config = dict(
    norm='rmsnorm',
    tie_word_embeddings=False,
    beta1=0.95,
    max_seq_len=512,
)
Below are experts of layer 6 (counted from 0) of a mixture-of-experts language model. Rows are named router (the router's row for the expert), up (a neuron's input weights, with its number), down (a neuron's output weights, with its number) and show model dimensions 0-127. Each number is 500 + 25 x the weight over its row's rms, rounded and kept within 0 to 999. Numbers have three digits each.
After each expert's rows: a language model's description of what the expert responds to; "comes after" lists some tokens at least twice as common just before its tokens as in all text. This comes from a sample of Wikipedia text that the model never trained on. Tokens count by the router's weight.

# expert 58
router:480522505487491510481545492530493551518467480462469479501487499544527498487518467476476500473519526501499492496500553498480497473464520462507530479532553484460533551506481504470523486450495555460481507470483478479516505472516497524468502490525483475484510483516515520486526453472459502505517506531465510515478533526494457502516494526531495513463517469475492469487511498447502498536535
up3:492481467565496520507474471511481518476515493482504510488469517496505507514520498538522491515507537479499491481492474540470514488492488473476496454500505539471508517477445448498526500521470537533446496535537486577534470506492495523481509488530504541515500495509505517488510502518498507508523506478490491512488500466502532498505474488493459480489515556479524555479543498438471545470499
down3:537478522490493519483503538499496495513535486435531475460486519510478515482518466505487507484509533499466493506494531491498489501474510498484468499520499524490483484489476478572531493477484476485448444424523522535535503536511474465482484501505513472506503514483493485519545496508488522503519525510479539504475507498500499490502421486499507526512526490506460511486568461518520475527486
up4:481511499493475543500495530498526528514514492500485482480486521474485560487430487482507558477474504476486497478529488519461539534523486555478540530494516508516499520494514504533461467456486530504481537515509512493498506484504464488506499477525546477515533535463548528519458486490487481491526498495485488467503462483510499505549501527463507567509513480480506489521493450475498486523503
down4:516496487491505495494491501456504452513547491545488483503538540487505462526525481547509488488519538526519489493516472486507448507475445522516539492462506500500542500455517534504531454467499485497506502513499534539462526506451432528523476487441498505480496519495512490506510479526495485508522502527497476452507494470481501547522532489517453496513507493518494488490468486512488504488547
up5:505513458507507527503526498494458511526495491481459462515483506510483497488519575476551449540520491509501562461557519529494484479520502493509529528514542479500498498515525472506485508524454500540534487502489510527519516484505525489526486494540507467485502542527477494490499503513473464452537498486482477510506499516515518539516486500511467485503515496532502526498490508515459502412483
down5:524505520492503520497485517562493511580548500477481474547474487482501558462493467509521488496505512508511508486499492503482491492469505510525498524503485471548510505497480502473488498506519515475492484479455506487569498510542505454515510443503487486493498538520533576484520520488491523527500518513486546495489524477503518492529490468465518504540516471460513494512529523511501458480531
Description: Table header words. Words in table header rows and the final pieces of cell words, like Attendance, Score, "Arm length", Kitt Peak, Mount Lemmon.
comes after: " |", " Conn", "|", "em", " | ", " |  |"

# expert 20
router:518502498523500466457479464479498525503506503457498530490512495490520484495459506518469468545507555497496511501508510503513491528501518524522501505520544528481537454525508539491528470458479470497515520494525499449491501498453517506446493538522486509485511458517485478452538486508516534488525533519501526516509514484532520465487488509513476495481503533483447543501465475445464454462504
up4:531451475503514449516537503487497493521471511508556501532513455487483549462532516493515507443522493496501478544524508473522475495529473520501526478528485529493498547525484497520494490514532528484473476475510515506543522527478497467502519440493510483525491498475489549514503480515496499489473490487499509476470472552469471534453517474490494543522482484477495457510485498447493525490485
down4:460467485494491425503508481497557479472473513481534483524509462528513502507491467435459541491512455486524520532478499487496516515486511461517517513498504478513587506526519546519525485490491497502527536488536529516509534499530490500460481480496494492450495507465510515484485524480471496539529520500511531492488515490522494521465459500478506484518460493516525503489498501538511483524518
up5:497477465508505507558543461511503499495497494497528516469485494478480553480501462529522458515496522527515472539505479474509493477514519498477488470535511506513519556443500492468511521530534482496492479496489477490488504524512518490483523487509516558478562471466486500543477493489512475471479510497540521471494532529475497506514474522486478546517520496485495439441524481539501499513465
down5:484529485515518444466514541534519554445456513549519501488515493495527487457525503521487473464497555524505506519470519478448493471503489516467523496524501479508526517504501506506510488468503476494510541457528509520511491500547530494516486498494520474523498525482495514547478497499525522463494499490499465457495519471481547486483479512499507531456525517469524549502480519514456503547491
up6:464458504474524450515512535487507459498494538509481526514551565533477520507502521529532460482489441488450529518488511488474500476522496488468519457478515491511477456484510469536475489494497544486534481503532489455476502481486492489502508454527498501530478524499480482530485501469497525479535503513471502510495504521500508472508559504481485499446532511516480492527495517500509541531528
down6:554518528452492509455514507516506504546483474547492491495451505486522533518486497489511503508477471457482459508482471477531546531481513507508518468459498491460458514465473517448487476471494477483515496575538505527490508491514529525496487523500513488457508476476543534501496470502548498515459490518457456511518505504495496536479482495490479474491492521520499478484479486488476524497527
Description: Non-Latin bytes, digits. Byte pieces of Thai, Chinese, Japanese and Greek script, plus single digits and numbers in tables, years and race times.
comes after: " | ", ".", "–", " ", " (", " | +"

# expert 36
router:440495532490474479479527474486481467498537529563524547497532507489489484530475495463505517491503530503557510515513478494480548480513513496465493492476509511520496532507507537504519480494507563490515539473534479465515490521481452512496487537523480452510470475520527482488505512479479475484517529504493500531558526491471553495495526516514520498504499460530520519544489506506488481520460
up1:495541495494548485508508554504551485491510485524548508466483509458479474505499489511560481442541483507483532461520489477493508509519484484541525516490472514499494509509501518463522488486506494453442518517514525516505498485513487508498493500481484502505481445456502556534523461512544515485491479484531521512508474502510485505490509484499525530499513533547469490480471455481554508542502
down1:538478489487509545489490519555505477549494490499494505510476513503506458447508485532536508506489491504475496501476513467491473474506521513510480466519480488503526522503492487505557457510464505482495464483515498494484534492490528515488530507452532536548426526514519495484495485556440481481514495536487520475523480486512458455531462523514540523470493514472474529504511489505487528483513
up2:524482521507481521489484503477465515538499492516509478520533501527465520511437480515506473495526510490501514477529521508500507468520481466518455494530505516496455478509449465525504485508470471532520482489539521453481491461476533486519463473484499501473533467498491477480502531502501447461531485473506501467504496524500497529524499479508430508494483518527471537499491489560497508570490
down2:491470505499489505486491498509483502483511535504499485513510529497529521511508533531520535531517507496528473495476482504473548499498499461498475494501470532486530452501519479498494476553461523558530483491469500505448513453538535581510506464464553520522476473484462528471506510507521468515535495503484526486493514506496522496541488511503524496471508477472563538498503511536520487499533
up3:534515494498483528498483478465520481509509515492502497519472482541509531491472527524487522476503479508458535474486511488496528514496481442545487488508512503518507468485505510490515508495482470503497534471481532562477526523463537516520490482506464526521473492531478493505506474545552482496481481509494503464424532492535502505523472459493471514513478476470519452492527444521522459505452
down3:455511508485511491461519498444514495509534509497493528504535480455517544519510533493455553504530444481474508454500527483536496531551480491529505515499488455510537497488486493513462526519496544509505484474467538522509479530512529518490480499515517462465479447469507541508505494459520494482535490502494473513518548529469478499485512509513483485505532510466518490527518477503513501507453
Description: Common concrete nouns. Whole common nouns after prepositions or articles, such as band, ship, club, father, government, book, condition.
comes after: " in", " of", " to", " and", " for", " his"

# expert 7
router:496435531514502526474514490481564491521478520538473485498534502515542480504483475527486491481473494490482484495503525552522446510486518517522488482485495530493509496520549489497532488502460507485440451500484456508511485461521488503490436499485520477460523538501484487512495509496481520495481494525517482498511521520519458530523522487455538487535445467531506502473508492483502457513515
up0:457466496453509508499524497539504531514491483497470502442517501504524504498451433477479510485448488505462577476471556498524496476488464550511504480523484507540506469513488519458524550484471497509515506518506480477544542496534505514513504515451468503491501447483504485502479489513484492484488516487464470484521474506527500491493510484469511508487506502493501510523529508505515478461533
down0:517505485503494483567497492530447467500481468519483536491486485476461525521460517509482545518496560521531500500514537494499455514496491519511528526468470492479471516512476487501502487487536463499500503497492503497471465468529509511483474541504550484558496523549521480494477502498486494485513543492469488549471489555499468510468483506506477454470495487483486529477474511478484463514460
up1:499487473487509500472528481486512464535479520492519514483521517512525540486518487480505468505496495469477471477564520492552511566477496509479534518522465502546470527528478524552475520512464505499513485503495469546503501488481528471550520494568506521481507473530485548491515487492477492497481497524523467539516493553513539480524486534495529469528491471504484515476476494475489501532506
down1:513499497472500506469504496530490437540480477448510511505476487512549493533477487483480496497501494496517528483483473502511532481490525489471506472539495478497518505479489537475531482467524492458472500517555464498498564530531493532501492476483483475524479472531483476495490493457507531457464481507494496510513472466459500566515517492496480479471495483498455498508553517453470519480533
up2:469488497484537497499496492499496481505479504486495486546497500502486506522545522468492473528497524498539514542519535509482508484518487484521506517495466471523500468531550492547479507530511519528490500450482535513463540480499455463489499527446483470519517530526486513528515530531493465529503505462468517523528514458522486509454489436519473559454519522517519482511496514515503469493535
down2:513505530479523494498503532506515554501482482552537525529472520536556467494468476504499511517475500503495487489534465527488550487510505486470506477551515538466525475485512486443480500485502490457531541499513517524518507508572512496515518492497495483506474506520486493519504562498523473491474471502493505518529533433516500518523455494508510498464477484517502478520489525481501526502447
Description: Infobox field labels. Field names in bulleted infobox lines before a colon, such as "- Location", "- Family", "Traded as", "Maintained by", "Suborder".
comes after: "-", "\n", "- Pro", "- N", "- D", "- Ch"

# expert 46
router:481481511522482504480493491485488487532539461524494486506468505490512528505509510486516544507507498559521521477488467522487515497549550444477471522506537472522523540468515478484511552485519516507495492514512464457515501559504502513483483506499492455477502472456498461553521534465539522485469515458479493494535538507503536526463523490518527521485477480500485461482476506481504483494469
up3:493495505478508519533498482520493508523462520464514465510499504467476490456533510515536484509509506511513486497536498493511498473506547507539484514501505545495513492508510485483427541554510505496482520506502523496578503494504511523487490516487517532502515540510517533502517513524541498527509465458499468551429474473485473498531526484495532482522507472518491530466532465541522546506513
down3:490529505497495516513547490544505499575460523482501524502494502489446484488517477483459459510535527476482500500519482462545519544509490524542483451493495575516500521511464508545491441490501484498513514526476499489532476491480542502526484435520517502509518498482513546486525512497476504508502507510469536509544519516520487497513488491531515486463504496492514462492495510468509469488483
up4:449484543481520522489497509430486498471484493499503546484508554548505485472433512514527510504479522488487501553520498474518506499491522485509537467474555513521477520495518522496470498541505468501528538500503455480492491487541468487517514501518492442473452508497460485493532500468523526478552498502509472543512473485496497491507532469474492501485510484521503481498502503465514533479486
down4:552529516472480440537514485535533489484522520519514484493529511522513496431485514519499476450486519510480510525504446544472451526486531530488491496539478503477494496541483514488500506478466506471519499461485501521508517460507513506495525519529472502499509484474504465440504497535445497466504511488494524529469495474518500486474462525498456526475480461490508516472504497537475484492519
up5:517504538523501502496514502487504527532504506517504535493510490493529508457473483518478483533512459540475499448504498513470486491504481514520508481505551529524498502498486495484446458488490515489481539495493487507489490523512492525509505483507504501510506497489521510434533490514468515480559404498464464528502482470496493468512476506475517503508520460455467545521474507507487519431548
down5:508512491487501536544502529528533503482518478508464496524501481541502468493490491487521481459506532488470474505498484482495446458528501495504499484500491502524518485541530497495472497542486499566489483511515514519528463528478494486517495478499530511528533551480535522473527476554462494469516459495535537465532510509535477476529492497502488493517491552517475536475529529487542552505533
Description: Event and year nouns. Nouns for events and time periods after a year, such as election, season, Championships, census, and the final digits of years.
comes after: "2", "1", "8", " of the", " Summer", "86"

# expert 1
router:488527478538488488522493478486534559500495514466477477545518459486482503430527533476497532477511502509455516510509506479462510467492507547533502503497459486528465476539544469488489488520526494525488508503523488449509517509462500501494540480446560487502503513517497529487499543508500474500479489511502468475506478509491482507549496458490443503474544480520511512492472516482484498477501
up3:514460470546491501519505524546487475515496504501439491522493521481507557517465491502455551475507533487494471497501513505445531504467496531482503559475527515496478467518519481528496525484519490515513492541481511507473483501524476545531505523502514502468500464532469477494509525504486473475518489531511532502508571547501494505501514520507525535512516565489517503500495530550518500508500
down3:506535498505460514499494521469522503494489524454551515497465494509508542478507532513503498543466524529496460474492522487579501510506488523488541526489509423502513507485466491463538489491508490512522503509492513467505523475486492517493490544478501501515533497477503519489500483522502484485472480506545455512510491469493475526498482473452458493495492475469555528503497505478559557520487
up4:496521487471466547542509507551522516509506478508516512508518492500551489513486483511489500459561484534533476533445500484525505502512492503520487454469514494517503519472474507521477563509493511490524499439491503496511453505531545508524479531492485497462516559470508493543504488498482514532513478514499509516496473504547496510488495502522503503512451535502499452488529511489532481565501
down4:492521462491511475460477499532522484483514497506490501494479480520514473523451494529449480472503487468519486502469456478559511491471458531510522494493515481506542477509470479489497473485511478504515526502458543470520483513513492544506521494510494488483487558483527512483534507454484488502446537524502492530503486465500519513518499493452485511490431495550505489457489443526488503530486
up5:457490550492481481496503528490539479536532494512485484482467529501514455458498502503484496442490493510495497492524510498544482494493509461499458488496503492511524487511498501465534519450542517497491485553558551461485497462465489481521491492457497501455479470493538504494485465522513512547534488509530529472507512485528511528511476513493504478488500526534521464495491543466483466536530
down5:505498511470468508486522495499512481503472539506478484500489482497559492502528506471542525530516469523509502484501553531483530514531503491519509498496514479544494527505487480492507491482476517481536493502516508518511508505504516504460468468509470462434504487465479489513480460511525513542461472511500473497536491513438492527521516492519499525499501526503532539458500544458521430449551
Description: Vowel-consonant word pieces. Short mid-word pieces like od, am, ap, ig after an initial consonant in names and rare words, e.g. B-od-en, s-od-ars, J-am-ie.
comes after: " B", " H", " P", " b", " h", " p"

# expert 32
router:481519518509540489552529511486556536496448513482526527539502506502532481449459503495511498494466480524464492499518517489472512520535522512545523496527485498540496518503518502528533491512507501559484511491510483516513538498472496516543505489509474485482544478493533503539538469480517511514482506509524457479548471510536473458524524470468467511512514526481517480460470518496477539492471
up3:467529504531500499551483541490508497519524490467465505521507493511535529514479519515399516491516519485495495521491567528502506469493499495472522516490516494503520522480536445499470430495502559523505476489492504476503487511533476475476541491486514491515495484489472493518484460477463490461461541482467507467500482517493475491516497499478511447507490486528515488524495527518476502480476
down3:486492496569514518522488508501540453455455513481472544463504474508507507494521528507465532506457499474519479459510464560497477478515521522533474473513499508477496478548523518521533532505503501477522504510509455531503503511518514488513512490499512486524534522479484503505487446459518527483563479466515486460484495483507519470507509515483487471531523484503474477504537490549545494522494
up4:524485554497491521542537539507497441464525499492528513514509522499490553468520513433501491465503518475518476519519499514539449546546461501484480480499492510529488482527502477511495462475503479530494508513519479542515489515500542514505461487491480488486483485494482528473472510509500489493501508445457472533491505518498495430552486498487476543509525490518496479519510513488497473537502
down4:504482535492470517500492490525567502524492493486528476477511500526487482462516537537478488492507407502528481493487515491515552513524459499465515509478482487512527504501496513553462504442478502500512501475476507486477494536494493541446491508539477444459518502478497494484485505506493497501562492528498511515536483527486503477520481541501497505510511461488545514504478509525528464492476
up5:471489509497521463534506540522483512546476497505511486475538505468458539483509471487514537504485501467533476505480510558441462553493513524526470511462507518506495518458492514517465491498457479514491500490465474500448500501491461434503517484516480478466525561492449480479476475496476496485513517505511482544499527532529499509496511525528513500524515480487501450513498496506528492488497
down5:479535482500511483477489505485470507506499491492505445516531503496507540490478512466480488479494486503496528515480505476554540511459514496517510503486537493504499484527493488525530505487455493460520484501508492507490477451512530506505480502468495534518491518513518553514546485492493544456485521476492535478470539458503513496473462489521449501505585526502460501510519494519520420539491
Description: Mid-word Latin roots. Middle pieces of Latin-derived words before endings like -ure or -ion, such as V-ent-ilator, -lect, -press, pre-fect-ural.
comes after: " V", " v", " f", " F", " con", " em"

# expert 52
router:490517470530497518497482488477471453460543499555499533464484486442452467485463526478467480501483542479544512475491479497505519520486468531475523468541488503475510511465518491490509499492504484506511476504513511492483503533527517535456484533533498500508536496505476492477476494504524515534509526523460521490523542480480537495485494496496453499482532526482479454471453466473467481496466
up3:518536548517480494486496484559473527471476500494513516533489493530513514542530521496520506511528502478499485497544511470529498522530474495484518485489519500513524479499490525476474503551467489507483479484513490486542491528474458543486540507471513555505497517453488534471489459532513479518481525501471491518453480502507530497451465508524534469536480533507476490504491503535479551543538
down3:520475549496530528488488446521538449478464509487458543521508482517497543510533518532506502508533458449476484522488513500484481505522498515509469521490437513505521465485512474508463533524430500461443466529494526501500501501501485488511499488496522530476473475479486501522492480521478529500489538481479469480508524508502484510473476534464502496490495529486498513491544455509487473521529
up4:517465487560538505531500504459473469476503517499512498492478538475497493448482518497508497560481514516522512493472453552520509498517495513534530501514516503464498504510483488544457503478488528482520493495508508495491487514489492538488561522515476511465541506475517527448491494520540503510497498543465467494533443495464485491527498462455500494521543527466518487515493490550476503503506
down4:471464524463518474516510492503467488551543553481518503504558522519523518518513439562510483461508500518497493553492487490499471490528534477507489541481494521507514493508501494505535503522532554506490498503503547505508502508474531509548512450478477506511473485517522489508515524506473556499489539471509513514510476528539487543507527535476526513522540489498458502519487529504500481483494
up5:483445474503491556455540466501507484505522516484451504537541511460485470446534502520482469473500533486491497515488473476498493514487494519489528514520452506498521511523494505535552454496498524482485488513530505581498523521501476465513484502503516477481508507487503503479464534501468523493476535480479510530528531528519507515453522462495467525482525494525515501535480491469500504508541
down5:521531502491517508509456491482447471495529491547495490503476481511509535534515497464510502546493508511461499513527517512509476523488484474517496490441485467522479493471482494535458515515500483487553500467523513504492542486438463529476475511470528528527467510520515500500524507500522524466510469482477440532472467494508484470513501500505458468495476526474529532517489531524523534553492
Description: Parenthetical content endings. Tokens inside parentheses just before the closing bracket, such as digits, quotes, "population", "(now", "(loan", and CJK byte fragments.
comes after: " (", "1", "2", " / (", "inc", " "

# expert 0
router:491524469529503492495525441511467540526488430498477525501462490510475485461512515471471485502507515478493527507473564500496493510471495524537504491510562510477532505470506497479513531496460502479480466512522509500536454510522515490479528486523492499488465504516520477498501491472489546506532484536454527516523534495490457472483508496522545511491510455467457460471491466505498489487467
up4:508486511477513495486526478458470486516538547536501477509475499488498498467507500514498457492476484534554478485475470520498473499493486549474481517513527509539507500440484537523512460495504504494480507497530527470501534475525495484510497491490464531502518500475486529510445476548472479464519515465529479501509511488507500522450478562495500522534530544487515497499463428494466497501487
down4:498511482549488510513507485522483519526521481542517497525477522499494506494479469507533508501499503508509504478470484495471471521517481508526504527523496480509511526529480489537501497460470527518514497514498524437493489531502485466490543473512535498503512484519570466512501521467476506503477557484537496440491500503552461517549438484464483495477537483442520514474486464473494476474515
up5:565490483485449483510516492495485533491479451480514507437474515461472545471482555542480548502467501498514483515466523508514476496520491478485507475518548492510532489453538518542465480489534497516506540505510490487470519512486511501498500486466486516544450517497506477513480444494483553483445525498496475472515488485496524537508481489514507513480505536509495515507528520513491493498508
down5:510472496485518482476461510544503526441506560494475495532537522546518499531526509490473526519501520500521504463508478516475485484539516458443492477523486465491534520497502547484502512499528519511501509475521511473460528477473510479433489550498494493497491479474517501506516473538528518468515458483501431529507520491501494505507495554522503520486535523479501512518513491460519507482481
up6:433518544504512496530493477491489503482471536482457487484546539519513493511469476488494543441495465488522488513472486495489498472529527486506524506501505516516498517482501550493501510483509532511511502514501478509478455527503482502511517487478506543440476516510537503529491472520476472476542428506511499559529500467508510512570538481483479522487459510510499531513519520519490518517501
down6:524479511508508517538524523456481502469438510507508506539468502514521465493532522493472466489537478525482481462524516482499502554502506464505486512518495499527526522496502476515474506511470544523509478509495454547478489472443477501546469514471546498502493481499502496529522505552513480514502492455490478520477499527496473487538511520509507546496551503501492517495566501493483476554523
Description: Chart and table codes. Short codes, digits, and line breaks inside Wikipedia tables, mainly music chart tables, such as Ö3 Austria, IFPI, DST, Billboard.
comes after: " |", ".", " (", "|", " | ", " | H"

# expert 49
router:541521491511521450455472496500547468487479453471520538477544513544491514482527508451474520537553491485519499532532525525512507507487489502472510497527501496485520466483473482493541490467481516518519508498466506480478523456463533528446514491467520459481513501498526467511492516515489514461482502523478541532486486493484494544482473515519490484488521510497455496530477514526481480459528
up0:500529523518490475490490468477501490511474528572505498475524517478464487531492480502518501512544463512492514501487498512535491508549526474551504583517501483468492539500541491504458501474522502474537531457513540500466511486539491489523500504496460505476544477466511510490513502518514510489520491492523536496467488536465549494450504490487510464521501458468510475494493533503516478482525
down0:503535492478436504505480514496518473459444499558523502474467514521476491504487494555506481507473508520458458505524504532439521463521507522481475484446481499553491541527531488483461532485472518497499501501493491471483511496549500508515499486519486470521501533559508517512543527464496482479494458506529532505499532493517483506510484517485459542473516483495483494511498508504522512533498
up1:522464551499459519489538505510481500488483504478451519537506496501517490493481479514480491488492494492542523441517489507499485519540480490500501531495482498536475477562495506534488467496514521496515529509513541568495499482490503488511470492493498521491530488468468525467497478464519481484458460497493500481536547544535486465506524536490546478522500575496520536511482520487518532497522
down1:497512557498500516501530515532539461524533495497455518523484502508508501501522532520463492482458463506489436499477513457498479499546512494482489478529510497497516529511498467555511466503487495458503490522523491553478491504489532519496462485433513535483507517481506472505475534492457501466516437530478515513510531491503505491475492508453467504554528484481494500463519494490479499496531
up2:501506498453507536470524495489516479501512482517503519489515547519479500482502510462474489516436469520492490506517518516500503463460492509472485504490561481510481513473491509500512513532478528519499513477473483500482491439511499537504507458481517528488517441478508473458512534501481508471531484492465544511487564485528559481502497522523484506500547538478493533554465475480514540487498
down2:515517501520498485493491503511492424482521511502500506487485492490507538498456477467500460506508513469470500492493486489512509538501529482494518486515439499494482546504488445489489491468505527528481511472508485493500537558492500489497540515476467519494473511482514475519517469544512498518435504474499499508462506502492495517506494479527511508425427480519478450469560502518535477480511
Description: Table row breaks. Line breaks ending rows of pipe tables and lists, plus cell separators between numbers in football squad statistics tables.
comes after: " |", ")", " |  |", ") |", "% |", " |  |  |"

# expert 28
router:484472501542460480506568479476516535508516502492510463496471476521483475501463462474546519522526491541493510519506507533502517494460511518500494477507541492492483538488522460467500457486483485487487558488538500487503498480518500504514515477518497520535498455495549504514465527495489537506463497531535564481506523509488502483491445504503531485527472484467457474502487451511510486474529
up2:494494489500472462492496476491574506490468554525504490483508533509511552522472472490492533503505526459546495507464463520499478490505497435465492538492498511486495510503499491527467504509497473496542496523535505522528529499491510458487466495475548501540450509493531484509501501526473506502517495465462481521501539460509482525464477514506533488518496521457514515543529517470481462528530
down2:498510498495514490509472522482519518573460499507522503479455467489469516480484507489501504510485491489505490492519504521555477507480506500499499506514511503481504454511475501536561469450489479501481503572478504517531546527491469527496462538504511500515456508529540464484578496510456488484495506516487515517523472473535491488488512525469496484451538516493506489507545498530498542516513
up3:450550524496521436487501475497546488461527523505467525459478533506508508527485544535483488507462531519473488498538493474516520480506500514484495486448503487487507469470539500517559527476514519470504474525461493467476498561526491517505469462493522486486476482541519485515479482504481534451492496493501509499555505498499493473535507503515484503513486532522506496493492495461497558490494
down3:502503495473505491502545489487468443448541512486521517504458481448543509492519511484533509491503501509482493461517518464493469477476498510516508480523502519487520479488500539528485480532539501506495494492535460495521474527529509513502507524458554465530521451480509465452511505468502485494500533529510552507487516511503450421521501463475509506521504512504485457519502490495538482491523
up4:509510482513446559505535466549441518496499517500573530494524478501527505486522476493492511515492516491481485513489539471493468492480470489473533508507496491526466511529488519442517532497455545466515497496524501487493483514526489508460542483534490475477472524534506471489510521469508513519523567486503490511515476495496520494465513503529471503514501513481507490558486504488499529509443
down4:516510495513522460480475484522464427501508453457502482485498530523497500485518507528488454517487529446453479516481487497500462523517486521505467503510466513475535531560511520507516530531503461511478539516508496455510462514542514489527491510490475521523519478513482509522467516501505478449500499460494461507519486489453458495492539483494506524514484508474487527512480512526500447521462
Description: Units after numbers. Measurement units and closing pieces right after numbers, like km/h, lb, mi, ha, and the second of paired figures such as "average".
comes after: " km", "2", " mi", "5", "6", "0"

# expert 27
router:491508533522530476473513512542543472486480467504468541480536506511488499526517506519461467528515506467488508493508455488525451522502545477493486506443480524546511473496512478476477564510489505509495510497531525485489538485466473519484470521472539496525497506477509495513490490502535498491508516487501508496472495487458521555484506480495527472545481500563476523542492531538505547516527
up3:471493550479505510458545443486529512535500497500459496522522490559532522491509497446497502526541517515472497543541520478521509460478503511519482526547500495484490509483498478496544482486516512523482454498498495525503502495505542457543545497523527466469506530489461498488512517500483506461480485511493517533503478534536509549493508468488481517479498490566468486478504508512477520523507
down3:541497472524513480500468537507504510468493507509546488499448476538467480517477507522535521480450531496490469542483495516486512523496500506517507524484514508519461488510479547517519499511480505463507444506464483466524530511492448526510516493535511485531488504507498485475469504479481514583472471496515491482504514497471531513557458469508510482440474477509522473506496478522487535479524
up4:502556505488487493520484493513512485491478520480512507496494465511538479500508516517450494456484443531473495524503481534449492494477503508550489500465480452510528502484502488474515533495484528515498498528505494557474486497561485469511512486506503534474531452485488443534463494495506467468466492446502472518512500478497496491546488540490508482531570478529499487536504506498517489518503
down4:473500520522492519474486511477528508478490504549477559490497524509451485484532529519485491542503490497493510476491508485495492479526509456485504581502489515487491473524475512518473509510478514532533479517535502507492448489475477537534476501477539528496534511508485529499502512517486497471518493488469504557571510486483509500520491532520484541499499507544464452484446539512525506479531
up5:534490500508490561511509503509468512523513503513515533472500489497558491499504450469480505512492516478491477485498518525474520485503499502527471506468523462469476519474471463465501508477475489507447440532523506479484470513466484481482504507471476496501468516515478490472543489502481522492516537515480539569529453542481488525530532472506521482474458497484527469468529496464470478527498
down5:521501499526487496457474477486538551547471483499486522526472488509517478469500464492452454458470549486521465462502522488527510525508511500513528509529472530550494456492485506503482472484501514498496521486444515500483547479525505477510512458482516521497524492479496542472480482494466491482520480516517490450498497494540494503490484518454530424511468504512526527510498473512471525492509
Description: List entry markers. Dashes and labels opening list entries in births/deaths lists, infoboxes and credits, e.g. "- Born:", "January 2 –", "Preceded by:", "directed by".
comes after: "\n", "\n\n", "-", "}", "Acc", ")"

# expert 39
router:523509493497495528519479455479514545497478543498507488499526468493448500427524527499484507499503492468524488542507533473487482485519525531494462505476512466503482470519482493543473501530502477456516467478530462456476506499524522475466501507484484503525446528510505549511515529538497480513475481489506478539506466512502470528545508477512513509482502533491492519467474459459532528469479
up4:498469491504452497477500499505465482513533520546492482475484469506511457505515502551483523516500452453485494481507560499477458484514531500494513495491520500519485471488500491469538487495505486489427471522477491518495522526504482464489513519537535513508475528435494507492460512491449516515519521521461542478546500504474523505482452530496510467507455499515500476478516505483535458493478
down4:496495507492466488464491517512457524514568528492457447495546484495504504522535466457473528500465476493500506481509559526519549520477505479506518474541477514492545510506535511527482499531509539508537485482533482455487508551515490500497487469504538483509499493516532498483529530455533498493496497514527440525497518479499525463473496486469507480507493447493525496497493491534501522490515
up5:468508533538536461451505528522489500490464479512477494491456496483491482523496488517485512495483489494505470491526493464486498486512497481572483527516545504496521449465514468499508508521489488516501518478534474498473498455509465493532509494484476447497528483535543451489535489519480553453537463516528481493510475464471504491499483537468485513553520543495524506500532496504485514476513
down5:479478473490515533527488510521515535474462488469478550481449502506500485520529512493514464497515479481514466507531520436516487505474523479548489506534511458485432530505510502519501501496492514485538470440504448497506494512488524527522487506519478483515514504476487487486525481521471549502477481509513483484500468472449478557504515496513507496496536475475486563507523490519524516525542
up6:476485447483548513560501481510493512523461493473497511497480522485516520501508462514520506499498469520463469455521490517502496516514462441473481472489502533496488497484511495482467462479462497544472502501491490495510471503520504506521497477472501529512478477479504533492482522472499514523497465494510487533484487507477512499492509462431532493451481459483463501499497512550423434502490
down6:504472496507493464525444468499510503517473511529506500502453526503486501511517483538468480492484452498507514539509531477485469494508500483495497467513502479498470505570507462471443533502517494488504497522453501484505530509535480456504489502494535483528507481544462510480487466467509522501512436534505483505471467490516522504480506503503445487447529503553522457554507506476484499496490
Description: Name syllables after capitals. Syllables right after an initial capital in Asian and Middle Eastern place and person names, e.g. K-ual-a Lumpur, K-umb-akonam, U-y-ghurs, Sh-anghai.
comes after: " K", " T", " Sh", " N", " | K", ", K"

# expert 30
router:502510521524489498484479495484522548501456509484547472492497530521481455429470471537549538509504509501510520498502545546444479494516496439512500551475488487486472498537483506503514483493492519477468517470473467524499494509540498509516507473519512505461483505491480497499492520534468479506491487472557463480462471506501459493533514482485466492510489459455512496498543483479505487495509
up0:518507510513434486516530514481449474515513495517456513504495475490478482503492468498467503456531540508483465510527478520528515486539525494493516485509492515512479505486469472512489489489493523496489499501501534521524512458518539497537446465524462515516482530452505480494508491504467483489440485526499466489497488485434506524485531572471523518537471508522453464465505521505490497521480
down0:533545453494503508492544506479572550504520511473465506507489527516484471508472510532497476490531458490509509532510520477477509523490525517508490487490511478525500498494443488480512483486492495460481517494504582478534515471544481487489530552501476501493494485451523498538510498545504520499487542507504473528512545518510509511484468463467462493496497467478512519483537483476483496478529
up1:495475536475461505487492493485477533487469529476503491492526496519534521546521517495552488468484511513585464507501461501498571483467455523493487501503504508474493503495490536551529485500492504498494493495507510467469479523501524504474507483476496468481493497503523449511510522464464498490509531485535494449484478512510468459510516502467522493523530493510505451523503528549530514538460
down1:476526475531527523483507492468500479504515484507485489527528482474458512492495465551513524515486498489494478483543474524486491496532532536499503502524528512562499505473546467562503509499482522494485538526552457526529513516503524522481522502512483541523491467503497473461547496490514480516494531460529474456476514492486509513494461490459475436501521501503536511483496482504468457528522
up2:477491484457468478514550543491498478507522521502489495521481458538535537532510484507467491512502520522495511512512515527506447499479522467520507492518482502496503502507503508455569512463503495515424507489530513479478480517494503510492486483485503475481519459485507484505515491496460492459482499497546479515482501501455539459520451537471476504532476490521464506461536502531486484535554
down2:505464495510535511486446481551519500526479497523494485515526477498463490442495533524438507473448505468534450496532475532518514492519489542480470506492484492527480499504505497499509464476475497486549511493529549434531530536530518518498508523486494502525516513517471534540517532512486482516516510450513514450472473475515509518483507499517540496480522539528483492491491492506490494515511
Description: Latinate word prefixes. Word-initial prefixes like sh, rec, ad, dec, acc, dep, often at line or heading starts, such as Administration, recombinant, duty, discovers.
comes after: "\n\n", "-", "==", "==R", " a", " of"